config.yaml
num_hidden_layers: 13
hidden_size: 192
n_experts: 48
experts_per_token: 4
d_expert: 64
d_shared_expert: 0
hidden_act: "reglu"
moe_layers: [2, 3, 4, 5, 6, 7, 8, 9, 10, 11, 12]
n_empty_slots: 6
router_score: "softmax"
normalize_top_k: false
routed_scale: 3.13
balance_loss: 0.0118
balance_bias: false
router_z_loss: 0.001
init_std_router: 0.0377
lr_router: 0.000989
vocab_size: 16384
norm: "rmsnorm"
norm_eps: 1e-06
tie_word_embeddings: "early"
optimizer: "soap_variant"
learning_rate: 0.0039
beta1: 0.95
beta2: 0.95
batch_tokens: [32768, 65536, 98304]
max_seq_len: 512
train_tokens: 370700000
max_steps: 5699
dataset: "wikipedia_en"
Below are experts of layer 9 (counted from 0) of a mixture-of-experts language model. Rows are named router (the router's row for the expert), gate (a neuron's input weights, with its number), up (a neuron's input weights, with its number), down (a neuron's output weights, with its number) and show model dimensions 0-191. Each number is 200 + 20 x the weight over its row's rms, rounded and kept within 0 to 999.
After each expert's rows: a language model's description of what the expert responds to. This comes from a sample of Wikipedia text that the model never trained on.

# expert 23
router,208,209,207,189,212,171,217,232,223,200,199,207,179,168,198,225,211,194,198,225,213,195,213,207,209,208,195,169,160,206,164,184,169,207,205,183,202,215,228,190,176,171,235,189,170,195,220,212,134,194,186,190,216,212,219,187,210,179,203,202,180,141,220,172,228,173,202,230,222,212,202,198,196,203,200,172,207,189,209,178,229,197,194,219,186,194,187,164,170,186,213,190,192,204,218,232,160,195,213,190,213,182,201,179,202,246,200,214,194,210,172,198,214,212,188,177,199,184,181,213,229,200,207,242,213,196,187,213,171,180,197,208,195,191,192,204,173,169,172,181,216,181,221,190,205,193,231,217,216,248,158,193,225,197,213,224,230,245,217,248,204,179,168,191,183,221,173,194,207,172,205,211,190,183,202,197,215,178,188,178,211,207,172,174,217,221,199,188,199,205,179,193
gate2,224,211,234,196,191,195,199,228,195,181,208,235,184,195,248,209,192,205,191,227,171,217,219,181,188,211,168,213,190,195,214,198,192,180,230,149,232,230,198,176,196,168,164,185,170,214,219,194,195,198,215,202,213,183,207,191,204,186,216,172,195,209,186,224,193,207,207,169,201,181,172,192,220,231,181,217,190,171,217,272,199,211,162,215,200,193,205,210,163,212,189,194,213,214,218,240,185,167,215,194,184,197,220,221,237,201,235,216,198,201,217,209,218,195,207,193,188,200,172,201,213,189,202,194,176,174,183,214,171,174,216,224,186,181,209,175,199,186,180,151,167,195,189,201,217,212,230,211,196,179,188,211,214,209,189,183,223,198,190,189,207,167,200,162,172,200,178,217,181,215,206,173,209,188,228,232,194,206,204,203,172,202,210,215,203,226,166,172,250,188,193,215
up2,205,219,222,210,226,179,226,229,190,224,208,196,247,226,238,202,157,183,225,217,215,188,177,211,218,185,195,225,193,216,202,209,217,219,180,228,205,185,186,210,212,211,224,198,179,168,189,196,213,189,185,208,205,191,244,189,211,181,221,194,211,181,233,218,210,229,223,226,193,212,216,217,201,198,210,207,218,186,198,197,193,227,212,190,207,186,228,190,149,212,225,177,199,206,253,205,168,242,174,219,209,201,226,219,236,219,165,171,210,245,195,197,200,206,157,200,234,207,202,194,207,177,174,154,187,199,194,188,196,188,226,212,214,215,207,203,219,206,205,217,216,230,201,224,214,233,180,207,245,181,221,195,200,193,193,181,213,192,177,198,212,231,232,185,223,197,220,197,207,192,190,218,181,193,205,195,199,231,176,206,171,168,176,165,232,211,202,200,176,205,211,225
down2,215,200,178,185,195,212,169,196,186,188,200,202,206,171,173,192,213,190,208,201,170,210,216,192,226,180,208,190,209,195,199,203,197,245,219,202,210,198,186,194,204,167,188,186,215,183,190,169,191,183,183,213,189,201,194,177,210,204,196,219,179,224,194,199,192,183,181,211,161,190,187,213,217,226,187,192,203,190,200,162,238,185,224,205,209,203,198,194,202,203,195,177,201,218,227,204,202,198,211,205,213,227,201,215,206,166,212,160,193,217,197,175,202,211,224,161,154,171,203,215,194,191,186,189,179,241,227,207,200,161,168,190,194,249,188,220,189,195,197,210,244,212,202,220,166,178,182,238,174,147,147,192,198,229,182,189,213,211,204,210,238,190,158,221,183,230,229,210,200,180,229,172,227,200,176,175,182,182,205,179,254,190,231,207,197,173,176,215,178,225,192,199
Description: Table pipes and headers. Table cell pipes ending rows, plus infobox section words such as Career information, Animalia, Coordinates, Species.

# expert 44
router,231,197,159,185,178,202,231,263,206,217,190,230,183,224,220,189,191,203,228,212,187,196,167,219,212,205,219,204,248,176,209,192,164,190,185,184,196,192,214,186,183,194,206,187,198,182,168,197,198,215,193,197,215,213,205,186,190,185,182,183,186,207,225,185,211,202,257,272,210,188,205,210,215,185,184,193,234,214,188,197,160,188,196,186,143,193,244,183,163,206,217,204,184,217,201,203,212,200,195,198,215,201,186,190,211,189,187,205,187,210,185,195,183,196,199,188,183,193,221,216,156,191,240,212,192,212,189,215,193,222,189,215,217,206,202,185,182,188,184,193,218,190,202,167,186,159,211,233,190,215,196,189,234,200,214,214,203,209,217,204,184,197,193,186,185,203,191,199,185,196,216,203,220,183,187,199,216,168,218,210,196,191,271,199,200,243,208,191,144,188,204,186
gate0,193,199,223,220,195,217,233,176,207,198,175,187,177,197,187,174,186,202,187,210,220,207,190,244,244,185,201,219,227,218,167,220,202,180,198,196,191,215,225,163,167,182,165,203,177,160,205,243,234,224,213,187,207,231,226,223,209,184,222,202,204,206,216,207,197,202,206,208,196,195,197,195,184,197,173,181,199,218,201,255,172,189,167,205,166,154,189,192,197,213,145,180,214,194,174,216,198,187,218,198,202,200,196,214,206,209,230,247,199,184,220,185,217,190,174,160,214,197,208,215,199,216,175,204,200,197,195,215,219,229,201,215,190,183,207,206,220,185,221,215,215,186,220,199,213,171,223,211,169,190,196,216,194,165,198,205,195,248,184,208,204,194,201,222,142,191,220,203,200,203,229,175,177,186,178,200,191,193,205,195,173,221,188,224,198,168,219,180,215,183,244,196
up0,219,180,177,159,192,205,201,172,176,168,225,217,185,222,176,186,220,198,177,190,199,193,199,194,219,207,174,209,175,240,198,221,179,230,227,243,196,214,173,204,217,195,212,199,186,182,214,206,203,232,162,199,147,220,209,205,241,239,214,224,184,199,207,163,219,214,182,208,201,197,234,196,204,208,175,183,177,195,187,206,229,209,218,213,161,199,210,210,218,200,224,223,189,198,220,168,172,206,204,183,171,197,179,183,232,209,202,208,154,170,197,210,210,208,197,196,225,197,176,220,183,179,209,241,206,219,194,198,236,178,200,186,187,194,225,194,184,220,180,193,252,207,193,240,181,225,209,215,244,207,188,185,204,192,163,207,173,195,208,190,205,212,227,197,170,222,203,189,195,199,213,218,210,209,169,197,197,181,181,192,202,213,198,159,175,235,215,198,203,180,176,174
down0,194,204,205,223,203,206,180,178,159,197,223,219,183,194,178,238,184,187,197,195,213,172,179,193,191,161,203,183,227,210,205,208,174,211,205,243,176,176,177,197,196,226,206,177,214,186,238,222,189,228,193,221,211,150,176,195,213,196,168,161,190,177,208,205,182,173,182,196,204,201,203,203,195,212,221,200,211,234,206,214,176,160,180,194,195,193,211,218,190,214,175,198,198,212,218,222,205,247,235,220,222,193,225,231,198,179,210,182,208,174,222,271,173,217,217,187,208,178,209,195,195,206,208,218,233,210,202,200,209,171,188,184,201,214,178,206,161,175,217,222,225,200,194,225,201,155,182,170,216,196,189,188,198,215,191,205,177,190,193,219,193,211,216,186,200,229,209,158,196,184,178,180,199,227,225,201,174,188,215,192,205,205,176,225,214,198,180,224,148,218,185,181
Description: Adjective and modifier endings. Closing pieces of adjectives and modifiers in descriptive prose, such as oct-agonal, ge-ographical, philosoph-ical, plus pronouns like they and its.

# expert 46
router,226,197,213,197,163,202,149,261,210,220,150,224,182,249,228,166,200,239,228,213,192,191,185,200,208,191,203,160,149,166,204,190,168,192,186,189,196,188,204,198,181,190,225,191,195,196,194,213,190,206,185,196,214,221,204,187,189,199,196,186,225,203,213,222,205,173,260,201,221,176,216,210,205,195,225,198,149,234,234,187,145,195,182,189,212,183,209,182,169,208,204,198,182,217,203,207,198,212,196,188,239,186,182,178,209,201,183,213,182,219,184,182,183,184,202,173,218,176,217,194,223,244,215,205,202,198,183,193,185,236,187,221,210,190,202,189,180,199,184,185,208,202,214,203,201,129,214,206,194,207,203,182,180,172,217,207,210,211,214,196,181,197,183,190,199,210,196,208,192,188,206,216,182,172,198,181,207,202,211,188,186,200,151,195,210,189,208,197,204,187,208,184
gate0,178,187,193,186,183,166,198,196,228,177,202,204,188,226,185,206,206,200,216,210,212,180,226,215,208,204,190,190,202,179,199,220,172,192,190,209,175,210,212,211,188,164,212,205,210,231,195,219,215,169,194,189,227,210,199,186,206,190,215,173,190,178,198,197,173,230,215,186,216,222,190,214,196,155,222,175,184,236,182,217,243,162,171,152,235,179,184,231,227,199,212,190,160,203,188,210,232,194,196,193,201,220,210,198,238,177,197,189,172,201,237,229,181,209,189,189,172,195,214,214,217,213,188,210,207,186,196,204,221,203,183,160,206,196,227,191,198,191,173,185,177,138,226,201,216,146,218,213,211,189,197,194,212,192,182,196,182,235,210,171,172,195,237,196,246,224,194,174,190,210,208,207,205,174,221,173,181,193,179,193,170,237,183,230,213,203,205,197,206,196,198,233
up0,198,226,192,189,185,186,204,185,213,187,191,171,218,149,189,197,206,212,189,222,204,202,221,205,213,182,225,193,196,184,246,193,230,196,226,211,233,208,180,200,179,194,205,219,191,184,197,196,174,194,206,196,237,198,172,221,207,192,224,202,223,237,207,190,196,194,195,179,194,204,181,223,196,229,225,195,215,183,193,215,225,217,216,168,226,195,187,220,216,216,179,191,177,205,177,165,184,193,199,225,206,207,204,211,241,216,170,210,188,234,200,140,200,191,212,207,198,174,234,156,213,219,201,199,217,185,159,217,202,183,204,206,195,226,167,236,198,208,184,214,205,179,228,206,189,186,193,214,189,194,178,174,204,221,208,179,189,207,163,223,212,194,184,192,201,193,255,186,227,202,232,236,240,211,197,250,190,194,186,196,181,222,230,227,189,237,194,176,172,235,226,219
down0,190,199,162,208,208,221,199,214,157,165,203,198,220,147,199,201,183,191,242,213,191,229,237,188,219,213,184,184,193,194,194,172,208,190,198,205,210,207,210,187,183,207,195,213,196,189,168,172,212,201,196,254,244,235,177,197,222,172,193,167,215,215,216,169,238,184,197,194,175,185,177,218,211,189,175,195,163,186,158,200,193,198,215,196,201,220,186,227,194,183,202,168,192,158,205,187,198,174,167,219,222,187,193,220,197,189,250,184,187,183,199,169,180,198,195,188,172,179,196,195,208,197,206,194,213,232,193,207,205,206,196,194,210,185,188,186,157,182,188,201,178,191,209,188,225,218,201,181,205,204,232,142,192,198,181,219,225,168,198,189,191,229,220,219,185,183,192,203,180,198,172,239,224,212,193,195,184,172,222,217,213,203,198,187,233,193,205,156,184,217,197,178
Description: Noun suffixes after stems. Closing suffix pieces forming nouns, like -ate in frigate, -ale, -ial, -ation, -ology, -ence, and list commas.

# expert 19
router,171,205,199,211,173,195,195,247,199,216,195,218,194,219,221,196,182,230,256,203,190,199,151,214,207,192,212,182,168,174,194,185,154,196,188,196,201,187,210,189,188,191,216,187,199,196,166,199,184,212,191,206,209,218,211,189,183,192,192,195,224,194,216,202,212,163,277,210,220,189,217,201,205,181,202,161,226,203,158,198,152,201,194,176,208,184,204,185,187,214,217,226,192,207,202,211,182,209,188,194,263,188,186,179,202,187,194,215,199,220,187,147,180,195,216,221,205,179,218,200,168,176,169,213,210,222,193,214,187,236,198,213,207,177,209,191,181,203,185,188,210,233,202,217,188,154,214,205,194,214,204,186,145,190,216,222,195,210,211,208,189,192,189,192,196,205,189,208,198,184,213,210,209,182,198,197,218,158,200,209,194,195,171,191,214,243,204,182,145,187,199,184
gate1,186,231,194,193,224,185,187,207,171,193,218,223,166,173,193,186,154,198,189,197,239,222,168,180,196,199,211,184,178,164,222,158,212,179,195,187,189,159,216,219,218,224,188,176,204,221,191,195,185,165,165,159,203,222,212,224,208,212,184,195,235,200,204,210,215,164,200,210,173,212,227,200,176,202,197,208,229,179,172,218,183,197,181,224,194,226,174,191,180,201,202,194,187,243,177,186,174,191,206,171,167,180,217,215,189,201,253,192,202,220,192,201,232,169,196,239,209,176,170,236,218,215,199,191,203,183,203,215,226,207,193,210,180,184,204,202,182,199,205,240,226,181,181,226,207,175,197,208,193,211,167,202,204,209,225,225,216,222,207,184,217,190,167,208,182,193,199,188,189,228,184,232,187,232,201,192,234,223,188,195,190,185,205,213,212,168,193,204,217,171,195,229
up1,195,200,221,178,194,186,206,196,165,192,199,209,201,211,217,183,187,202,224,219,238,228,183,200,172,214,192,216,194,181,184,198,208,183,159,185,142,180,208,198,209,206,203,194,235,203,213,172,190,171,165,233,226,211,204,223,197,184,211,196,198,215,171,248,162,239,217,175,188,179,158,225,212,215,186,198,241,154,193,175,197,237,226,217,180,205,213,197,182,186,179,209,191,218,145,226,189,173,190,163,211,185,190,193,169,221,222,175,210,190,179,205,178,172,198,176,207,236,199,184,189,205,226,222,216,219,222,194,214,217,199,185,168,160,199,210,202,178,187,221,205,197,229,195,165,207,186,224,209,208,219,212,214,208,169,205,195,170,182,216,166,165,196,188,209,215,195,194,205,192,214,211,161,193,221,216,222,197,205,210,207,208,211,223,193,198,184,216,211,171,201,192
down1,204,213,190,227,236,208,231,213,225,191,199,232,199,203,216,162,202,204,244,204,218,241,184,201,200,187,176,200,199,192,237,187,198,211,168,193,208,229,207,229,185,223,182,180,167,210,208,192,199,225,175,185,160,219,198,194,192,191,205,198,203,200,213,192,218,208,221,211,191,189,214,199,201,214,226,176,169,218,185,195,165,188,227,194,216,206,201,157,199,227,212,196,212,196,208,232,160,179,206,150,187,208,176,208,204,163,145,190,161,249,193,230,209,218,217,193,248,195,193,181,208,216,199,187,215,206,183,216,222,186,214,213,170,191,204,179,229,206,201,191,209,221,216,224,229,196,227,223,176,194,199,191,156,201,221,190,208,225,181,219,214,186,188,212,169,191,219,192,174,176,191,229,189,196,192,185,175,173,200,205,198,197,167,222,174,179,215,213,196,185,248,196
Description: Numbers and math closers. Digits after decimal points, dates, and LaTeX closers like $ and } in statistics, tables and math formulas.

# expert 28
router,173,221,202,226,180,195,195,207,207,222,177,240,192,202,222,193,186,206,247,209,192,185,183,200,214,191,210,178,171,179,209,182,143,176,188,193,196,177,218,180,175,178,226,189,184,179,189,199,185,224,194,195,215,205,200,174,196,182,180,197,197,189,215,218,219,202,232,180,225,177,220,211,217,194,183,183,245,229,236,182,175,188,175,173,281,188,202,173,162,204,205,215,183,208,209,214,136,212,182,192,228,202,193,180,197,209,191,209,190,207,186,180,184,191,221,206,186,181,220,209,150,209,186,204,189,215,183,205,176,246,181,216,202,185,250,196,192,203,189,185,216,221,205,202,196,185,223,201,197,219,220,181,200,196,229,207,205,210,210,209,183,181,179,196,182,209,189,204,188,176,212,213,199,184,200,240,204,208,208,202,183,186,161,191,201,226,204,187,144,193,217,193
gate0,194,192,230,194,213,200,202,170,195,241,203,186,217,176,220,183,198,212,217,206,211,179,242,186,183,217,180,177,201,194,249,215,188,213,206,239,222,192,204,205,187,206,214,226,188,203,189,203,179,229,187,209,218,211,186,207,184,187,204,188,218,184,238,185,187,203,192,208,223,214,211,191,183,219,194,208,207,211,192,192,176,226,204,167,219,234,208,163,177,199,205,221,195,217,178,239,209,208,217,223,154,216,208,204,186,209,177,184,172,214,195,229,168,233,217,227,210,204,217,209,177,172,219,191,190,192,184,218,187,202,153,181,177,243,199,190,161,250,198,214,220,186,199,209,190,211,196,196,222,199,200,172,208,172,196,175,212,221,226,189,165,201,198,199,200,213,213,201,211,163,185,242,223,168,210,184,165,254,199,207,233,216,208,162,222,229,215,186,173,207,224,185
up0,190,175,194,189,203,204,195,197,170,225,183,233,237,200,196,214,156,183,164,195,226,185,251,193,183,215,211,211,193,212,185,204,197,220,167,177,182,217,205,203,230,202,179,173,188,198,211,187,201,194,187,186,185,189,209,178,208,173,180,194,196,186,223,224,193,168,217,221,219,174,202,208,165,177,228,171,203,192,215,202,185,215,188,219,206,232,177,210,188,204,203,189,213,212,192,205,211,199,179,213,206,167,182,230,221,212,186,189,216,201,234,156,196,183,171,245,229,195,211,197,229,230,216,188,205,192,233,232,219,212,191,223,194,175,194,174,211,221,247,198,187,186,171,225,200,176,199,189,168,189,195,204,205,194,257,194,211,170,191,180,180,181,216,193,184,176,188,219,196,216,171,178,222,191,205,215,258,199,177,241,190,203,189,191,226,194,186,204,182,160,207,172
down0,203,193,204,208,209,197,170,180,191,181,228,200,235,191,210,186,198,181,200,187,265,210,194,201,165,225,182,184,223,200,199,190,187,212,203,221,220,178,188,201,178,195,241,184,168,208,232,198,197,206,178,187,190,169,200,196,182,182,228,208,204,193,226,186,198,194,199,200,178,197,210,201,217,189,202,210,227,187,184,199,161,202,191,190,188,193,183,213,206,233,231,202,196,179,190,181,193,190,155,212,200,223,189,140,221,219,199,156,202,173,179,186,236,232,235,152,229,194,192,221,182,188,214,193,229,158,178,171,196,219,175,210,170,199,197,196,173,214,210,221,191,249,219,205,188,190,208,206,170,229,201,193,212,197,185,193,207,215,221,183,159,228,230,199,193,220,203,165,204,179,214,205,217,194,180,237,180,151,201,225,200,204,200,179,212,204,204,230,193,174,196,191
Description: Table and list structure. Line breaks, table bars, list dashes, years and numbers in infoboxes and election tables, plus and between dates and However.

# expert 36
router,220,217,210,209,200,195,181,180,247,204,182,198,203,243,208,182,185,212,181,204,215,192,178,208,221,229,228,176,218,224,223,189,229,206,170,187,196,147,252,177,221,199,195,188,181,201,164,197,196,220,180,237,198,232,214,191,198,179,169,199,204,214,220,218,248,188,228,196,223,190,202,260,218,170,188,183,192,214,177,193,176,192,176,221,174,197,217,181,195,195,203,197,189,226,234,185,161,216,220,196,194,193,181,194,238,197,188,218,190,205,183,211,189,184,174,211,216,217,240,213,205,161,175,198,212,194,200,204,183,185,175,225,178,167,222,187,181,151,207,160,219,222,224,195,197,211,201,175,203,196,200,184,226,196,212,193,198,207,248,196,191,202,195,171,188,210,196,197,188,181,204,218,192,184,209,200,198,218,217,214,202,205,199,192,212,222,235,179,186,169,202,166
gate0,201,178,218,197,175,185,217,181,207,196,200,201,171,201,170,216,197,186,162,178,199,218,194,193,184,199,201,207,184,204,221,236,234,216,171,216,211,255,165,225,158,173,185,200,196,198,190,206,149,181,215,172,193,177,227,191,199,178,184,153,157,222,188,178,214,232,174,232,234,216,196,194,191,194,203,187,211,189,177,191,209,202,201,173,175,202,185,193,176,231,185,216,173,165,195,188,205,188,210,205,220,198,212,207,190,197,202,201,173,180,185,185,224,214,219,176,180,204,163,224,185,216,164,250,198,193,174,218,213,216,196,195,192,205,192,187,215,218,177,213,188,243,196,205,220,209,210,177,210,180,195,205,204,205,185,168,194,210,171,223,208,227,185,168,182,220,212,195,193,195,238,180,221,243,208,205,167,222,203,170,216,203,216,182,181,171,160,210,215,203,216,205
up0,214,215,193,221,254,182,215,227,194,191,230,216,201,275,180,217,192,209,177,189,220,222,200,200,204,215,167,225,198,211,201,202,194,253,203,250,214,191,208,185,170,171,193,192,207,199,206,158,208,166,197,194,197,223,214,200,160,193,162,201,186,177,214,184,195,215,212,177,188,189,185,192,223,185,250,201,209,200,196,202,191,174,221,201,203,183,200,198,213,200,183,201,171,245,219,188,201,205,184,193,202,163,189,217,204,164,193,199,191,228,201,207,234,189,167,177,150,186,189,228,217,182,211,207,189,218,188,212,179,201,173,207,197,188,229,204,163,173,158,191,204,165,203,214,197,190,174,185,200,173,206,215,183,204,183,201,198,212,196,221,180,212,220,187,228,207,231,197,205,200,159,204,176,191,239,185,217,188,200,198,162,204,191,204,179,192,195,178,174,208,198,210
down0,210,209,203,207,219,186,228,212,199,170,238,183,213,213,212,207,211,165,215,206,187,208,230,207,220,227,181,196,186,180,149,175,185,185,213,186,187,172,177,169,205,174,169,211,159,189,219,182,201,212,199,200,212,226,196,250,213,215,208,224,186,208,186,181,197,199,184,231,184,185,190,179,209,196,226,175,184,199,180,178,241,190,231,181,153,209,200,229,225,191,184,211,232,228,220,191,179,204,202,185,212,200,194,213,193,245,183,169,233,172,214,171,193,221,207,212,205,216,211,196,206,205,242,181,178,222,203,216,221,217,206,192,232,243,218,186,210,165,184,184,204,157,207,201,187,213,187,217,209,187,212,190,202,199,218,186,191,194,205,181,193,188,209,234,185,172,208,217,187,183,151,194,203,197,189,150,232,191,213,218,204,200,194,204,220,221,232,182,170,227,182,179
Description: Articles and determiners. Articles and determiners opening noun phrases, especially a or an in biography openings like is a Saudi Arabian, plus the, their, most.

# expert 29
router,218,193,169,260,185,198,194,173,202,218,181,193,190,231,206,183,176,209,217,202,171,194,219,209,210,209,215,183,244,178,251,189,196,182,189,184,196,180,212,184,189,191,203,192,193,194,253,200,187,204,188,199,212,211,216,184,182,189,181,198,221,193,213,209,201,199,150,175,210,189,216,214,211,195,188,183,228,198,240,190,222,195,187,214,235,195,238,190,163,216,208,189,188,208,201,214,211,206,185,197,229,192,181,193,196,259,190,199,190,218,193,200,187,196,209,284,199,185,213,196,129,252,185,213,203,212,189,180,193,214,186,206,187,165,207,196,192,197,190,190,223,228,201,167,191,255,215,235,187,214,198,186,211,208,175,208,204,218,208,195,185,184,192,182,199,205,188,209,182,191,218,210,238,182,200,228,216,216,213,183,185,194,229,200,212,190,205,196,207,195,208,183
gate0,212,212,207,227,198,187,210,218,219,174,191,212,171,173,190,211,178,225,197,176,199,212,208,172,225,177,213,198,187,214,197,161,183,172,191,228,174,186,156,227,148,210,206,218,243,249,208,189,227,189,182,194,227,227,189,194,207,181,196,191,217,180,178,201,178,226,192,172,184,165,213,192,218,179,192,189,199,177,214,202,196,205,170,207,187,214,215,194,199,189,200,217,178,227,202,211,190,225,222,205,214,211,231,209,204,184,226,222,188,207,227,219,205,191,217,179,207,197,172,206,214,166,188,199,193,218,189,192,204,248,222,164,202,233,193,188,191,210,204,195,197,215,213,206,164,203,230,184,167,204,219,188,202,163,183,221,176,175,208,201,176,181,198,212,214,202,171,193,236,230,216,170,217,186,246,208,223,192,212,196,171,185,268,186,211,190,222,192,205,228,227,180
up0,210,211,184,174,181,196,216,163,189,222,181,170,229,200,188,200,187,192,189,232,199,232,207,223,168,181,187,201,207,186,185,185,196,173,173,250,204,199,202,197,228,183,207,192,217,200,183,194,148,197,236,201,174,219,202,162,207,191,203,212,178,200,211,155,238,209,224,215,222,207,183,201,220,210,196,219,208,232,225,205,155,186,208,203,231,226,196,204,190,213,179,207,209,203,204,216,199,235,227,195,213,200,207,187,211,193,203,197,194,197,202,212,191,174,195,238,198,193,194,215,192,254,198,179,205,187,200,235,195,175,197,199,180,192,210,186,201,185,165,200,166,238,219,190,206,182,189,144,193,214,155,194,204,183,213,162,214,180,183,178,205,194,230,206,191,204,221,202,204,219,165,243,174,182,158,205,212,222,174,180,166,178,198,202,200,228,202,207,241,220,182,197
down0,190,161,222,163,141,230,201,191,196,205,182,194,210,201,196,202,165,215,193,202,215,196,198,216,213,176,184,173,186,190,192,220,228,178,182,149,165,195,217,215,229,204,197,194,199,196,152,187,183,181,221,227,178,218,177,219,212,160,215,190,179,220,172,212,248,183,189,244,150,204,203,196,198,197,208,185,202,202,203,171,192,230,213,206,196,198,178,223,210,171,202,183,174,202,218,203,199,207,197,196,200,165,190,198,201,206,180,175,225,243,198,196,195,210,190,232,188,221,202,162,216,203,223,187,196,223,190,198,197,202,202,161,237,162,204,193,190,195,209,198,176,190,145,180,185,225,177,209,234,214,194,182,191,203,213,198,196,191,178,199,204,221,212,167,184,230,212,225,201,221,239,232,181,215,195,210,198,180,211,191,195,188,201,187,238,197,170,217,181,209,184,221
Description: Function words and quoted titles. Prepositions, articles and words like you, used, how, especially, often beginning or inside quoted song and film titles.

# expert 27
router,227,222,179,201,183,187,178,241,204,227,190,198,192,233,208,196,220,178,216,215,186,195,155,214,215,213,207,182,267,158,235,181,183,193,186,191,191,174,212,186,186,177,218,195,185,182,213,203,193,222,183,207,221,225,205,192,192,201,191,187,206,191,218,180,212,194,211,238,214,184,222,202,206,184,183,210,191,190,168,190,243,195,179,234,252,188,214,184,228,204,213,201,183,215,195,226,182,206,187,185,209,188,184,202,228,196,186,225,195,209,187,171,192,195,192,155,196,177,209,204,258,169,225,211,194,205,182,237,178,228,181,213,167,215,230,198,184,191,182,199,216,176,211,139,204,240,211,184,180,204,201,186,195,189,185,211,220,211,204,198,191,181,180,198,184,215,197,214,198,180,219,213,223,177,197,230,211,163,202,212,199,185,233,195,199,245,203,198,170,184,224,188
gate0,202,238,208,170,185,191,196,200,220,210,209,191,193,200,206,222,223,192,200,207,190,230,194,196,249,208,204,221,197,190,183,200,193,226,184,183,211,193,218,211,193,190,192,220,201,224,184,174,185,214,235,190,181,180,177,175,213,189,196,171,235,201,185,227,195,169,224,177,211,224,182,208,234,198,185,165,223,169,218,204,232,193,184,188,176,189,247,196,203,207,200,170,197,193,199,197,203,225,188,202,203,211,200,187,188,211,158,207,206,213,230,196,214,189,153,178,185,228,228,217,223,214,234,216,230,170,175,210,146,172,184,227,188,199,233,212,187,211,194,174,167,178,192,176,231,176,199,150,173,194,230,216,182,216,189,211,197,241,209,218,210,206,224,208,186,203,175,229,220,192,188,237,194,166,226,202,191,182,216,180,218,205,184,203,200,225,191,228,230,180,218,175
up0,170,206,167,194,183,191,199,171,196,240,228,171,232,181,191,229,188,207,234,196,172,181,208,218,180,219,206,192,193,209,245,204,211,197,234,221,205,218,191,177,220,202,201,199,232,205,181,224,176,207,204,200,205,221,182,199,170,214,176,221,191,146,176,210,256,219,203,178,188,205,238,209,223,197,201,161,188,179,191,238,181,196,204,193,193,199,195,181,205,211,222,187,212,221,160,214,187,194,211,190,232,217,190,196,201,212,171,208,228,189,205,238,223,226,199,189,211,199,189,198,236,218,229,198,232,219,191,175,202,191,225,208,192,179,199,208,213,218,195,189,231,226,218,184,217,230,234,209,237,176,183,178,217,224,206,198,158,210,189,200,168,209,174,209,223,188,211,175,192,195,225,182,205,198,226,218,172,199,186,216,192,157,217,181,196,199,177,178,240,217,194,213
down0,201,209,215,161,194,218,205,200,219,131,175,207,179,234,213,177,215,184,223,210,176,165,183,217,165,197,191,226,204,196,215,227,189,190,189,186,166,191,215,201,195,210,198,189,169,176,202,199,198,210,183,200,175,186,207,188,220,173,244,220,198,165,236,186,181,224,175,180,219,179,193,196,201,202,216,184,189,242,224,193,220,211,212,223,183,207,215,204,217,199,185,234,209,208,234,190,188,234,163,208,176,190,194,193,196,183,149,185,225,210,185,198,217,237,180,224,190,157,227,168,220,182,211,176,233,204,203,229,175,199,205,217,231,194,189,200,214,189,197,203,176,221,183,217,171,215,195,199,193,162,217,154,203,177,188,185,179,199,191,183,196,206,217,176,185,187,246,233,223,208,196,237,221,196,197,195,189,204,197,209,191,214,196,221,181,212,205,177,181,182,180,187
Description: Passive and location verbs. Main verbs and participles after was or a subject, such as released, served, located, covers, born, completed.

# expert 12
router,198,198,171,205,166,202,172,230,210,217,153,234,190,246,220,179,187,211,244,197,169,193,166,219,220,201,213,170,218,167,226,178,132,182,190,192,198,195,223,196,181,183,225,197,197,181,162,203,194,215,196,202,211,212,217,181,183,184,189,198,185,203,209,216,219,176,268,159,224,182,211,204,215,186,184,177,176,216,179,177,159,192,180,198,201,195,224,191,216,213,221,238,179,220,202,212,189,198,196,186,203,186,181,173,213,211,181,203,178,220,193,165,185,177,219,210,224,187,210,215,194,239,192,214,203,217,172,211,174,230,194,210,203,186,226,184,179,206,187,196,213,230,212,193,180,142,208,207,191,209,213,181,169,192,210,206,199,210,223,206,197,184,182,194,187,208,185,217,193,187,224,214,223,191,195,190,213,210,210,212,192,192,188,183,213,198,205,184,144,196,211,188
gate0,226,200,203,215,208,193,201,230,236,179,232,212,198,204,180,198,208,241,159,160,166,174,171,199,192,218,210,195,201,224,209,200,207,215,203,219,189,211,188,239,172,200,192,210,196,184,183,169,201,181,205,197,186,218,210,188,179,162,213,230,179,216,189,229,233,193,219,183,193,217,183,243,216,211,188,182,213,195,208,199,197,201,164,220,179,199,193,198,189,217,182,207,216,225,217,221,190,211,189,219,200,219,220,176,224,212,211,215,215,216,210,205,234,173,199,222,221,168,199,180,170,204,186,240,190,204,154,184,201,210,200,206,198,216,191,202,190,175,180,220,209,154,184,178,207,215,213,200,200,173,176,168,218,193,218,210,163,205,221,199,211,189,198,183,209,169,231,187,175,195,179,243,139,184,190,169,229,188,177,223,197,175,188,159,222,190,194,153,216,199,205,188
up0,224,221,178,236,241,212,212,184,201,208,177,186,213,211,214,210,210,232,184,188,218,223,183,215,167,192,195,207,202,169,214,199,179,210,183,184,176,245,191,168,201,197,166,193,229,215,200,220,196,197,156,171,203,193,228,206,238,208,216,198,190,211,220,200,187,211,176,189,235,203,183,200,184,215,181,224,197,228,184,188,225,189,203,205,216,214,202,216,193,193,198,179,209,205,159,216,172,187,198,177,196,209,216,215,192,197,186,185,199,190,183,190,215,185,217,230,238,247,206,172,201,184,212,220,192,181,208,226,199,156,180,222,190,184,236,167,180,167,241,180,235,212,195,158,175,238,197,234,207,209,165,235,225,185,161,201,196,187,219,183,187,201,213,220,169,214,199,206,217,214,213,210,194,180,209,209,199,183,180,202,173,194,186,206,167,169,212,169,175,210,228,210
down0,203,173,168,180,174,228,218,180,166,165,212,174,196,187,214,218,185,185,187,194,175,225,177,218,193,222,190,225,224,155,171,200,182,230,176,166,200,230,185,196,197,208,210,202,213,188,216,197,216,219,212,199,182,208,191,198,218,224,224,181,184,176,182,220,194,236,197,212,199,200,150,216,228,231,189,212,188,222,200,193,235,187,185,222,210,194,237,219,181,194,193,194,219,214,188,179,202,207,189,209,199,202,232,259,209,227,210,144,201,154,238,219,191,174,167,169,177,197,210,228,211,230,190,201,202,210,217,178,202,191,207,173,193,233,196,194,215,208,210,198,226,164,202,203,203,210,194,224,219,207,204,225,217,226,197,219,182,202,208,228,175,190,180,182,192,209,213,171,208,203,219,204,204,236,191,205,183,215,193,199,201,188,247,224,229,174,202,241,193,199,213,194
Description: Word ends, numeric pieces. Final pieces of words and numbers, plus punctuation and table bars, such as muzzle, gusts, ordinal th and nd, ISBN digits.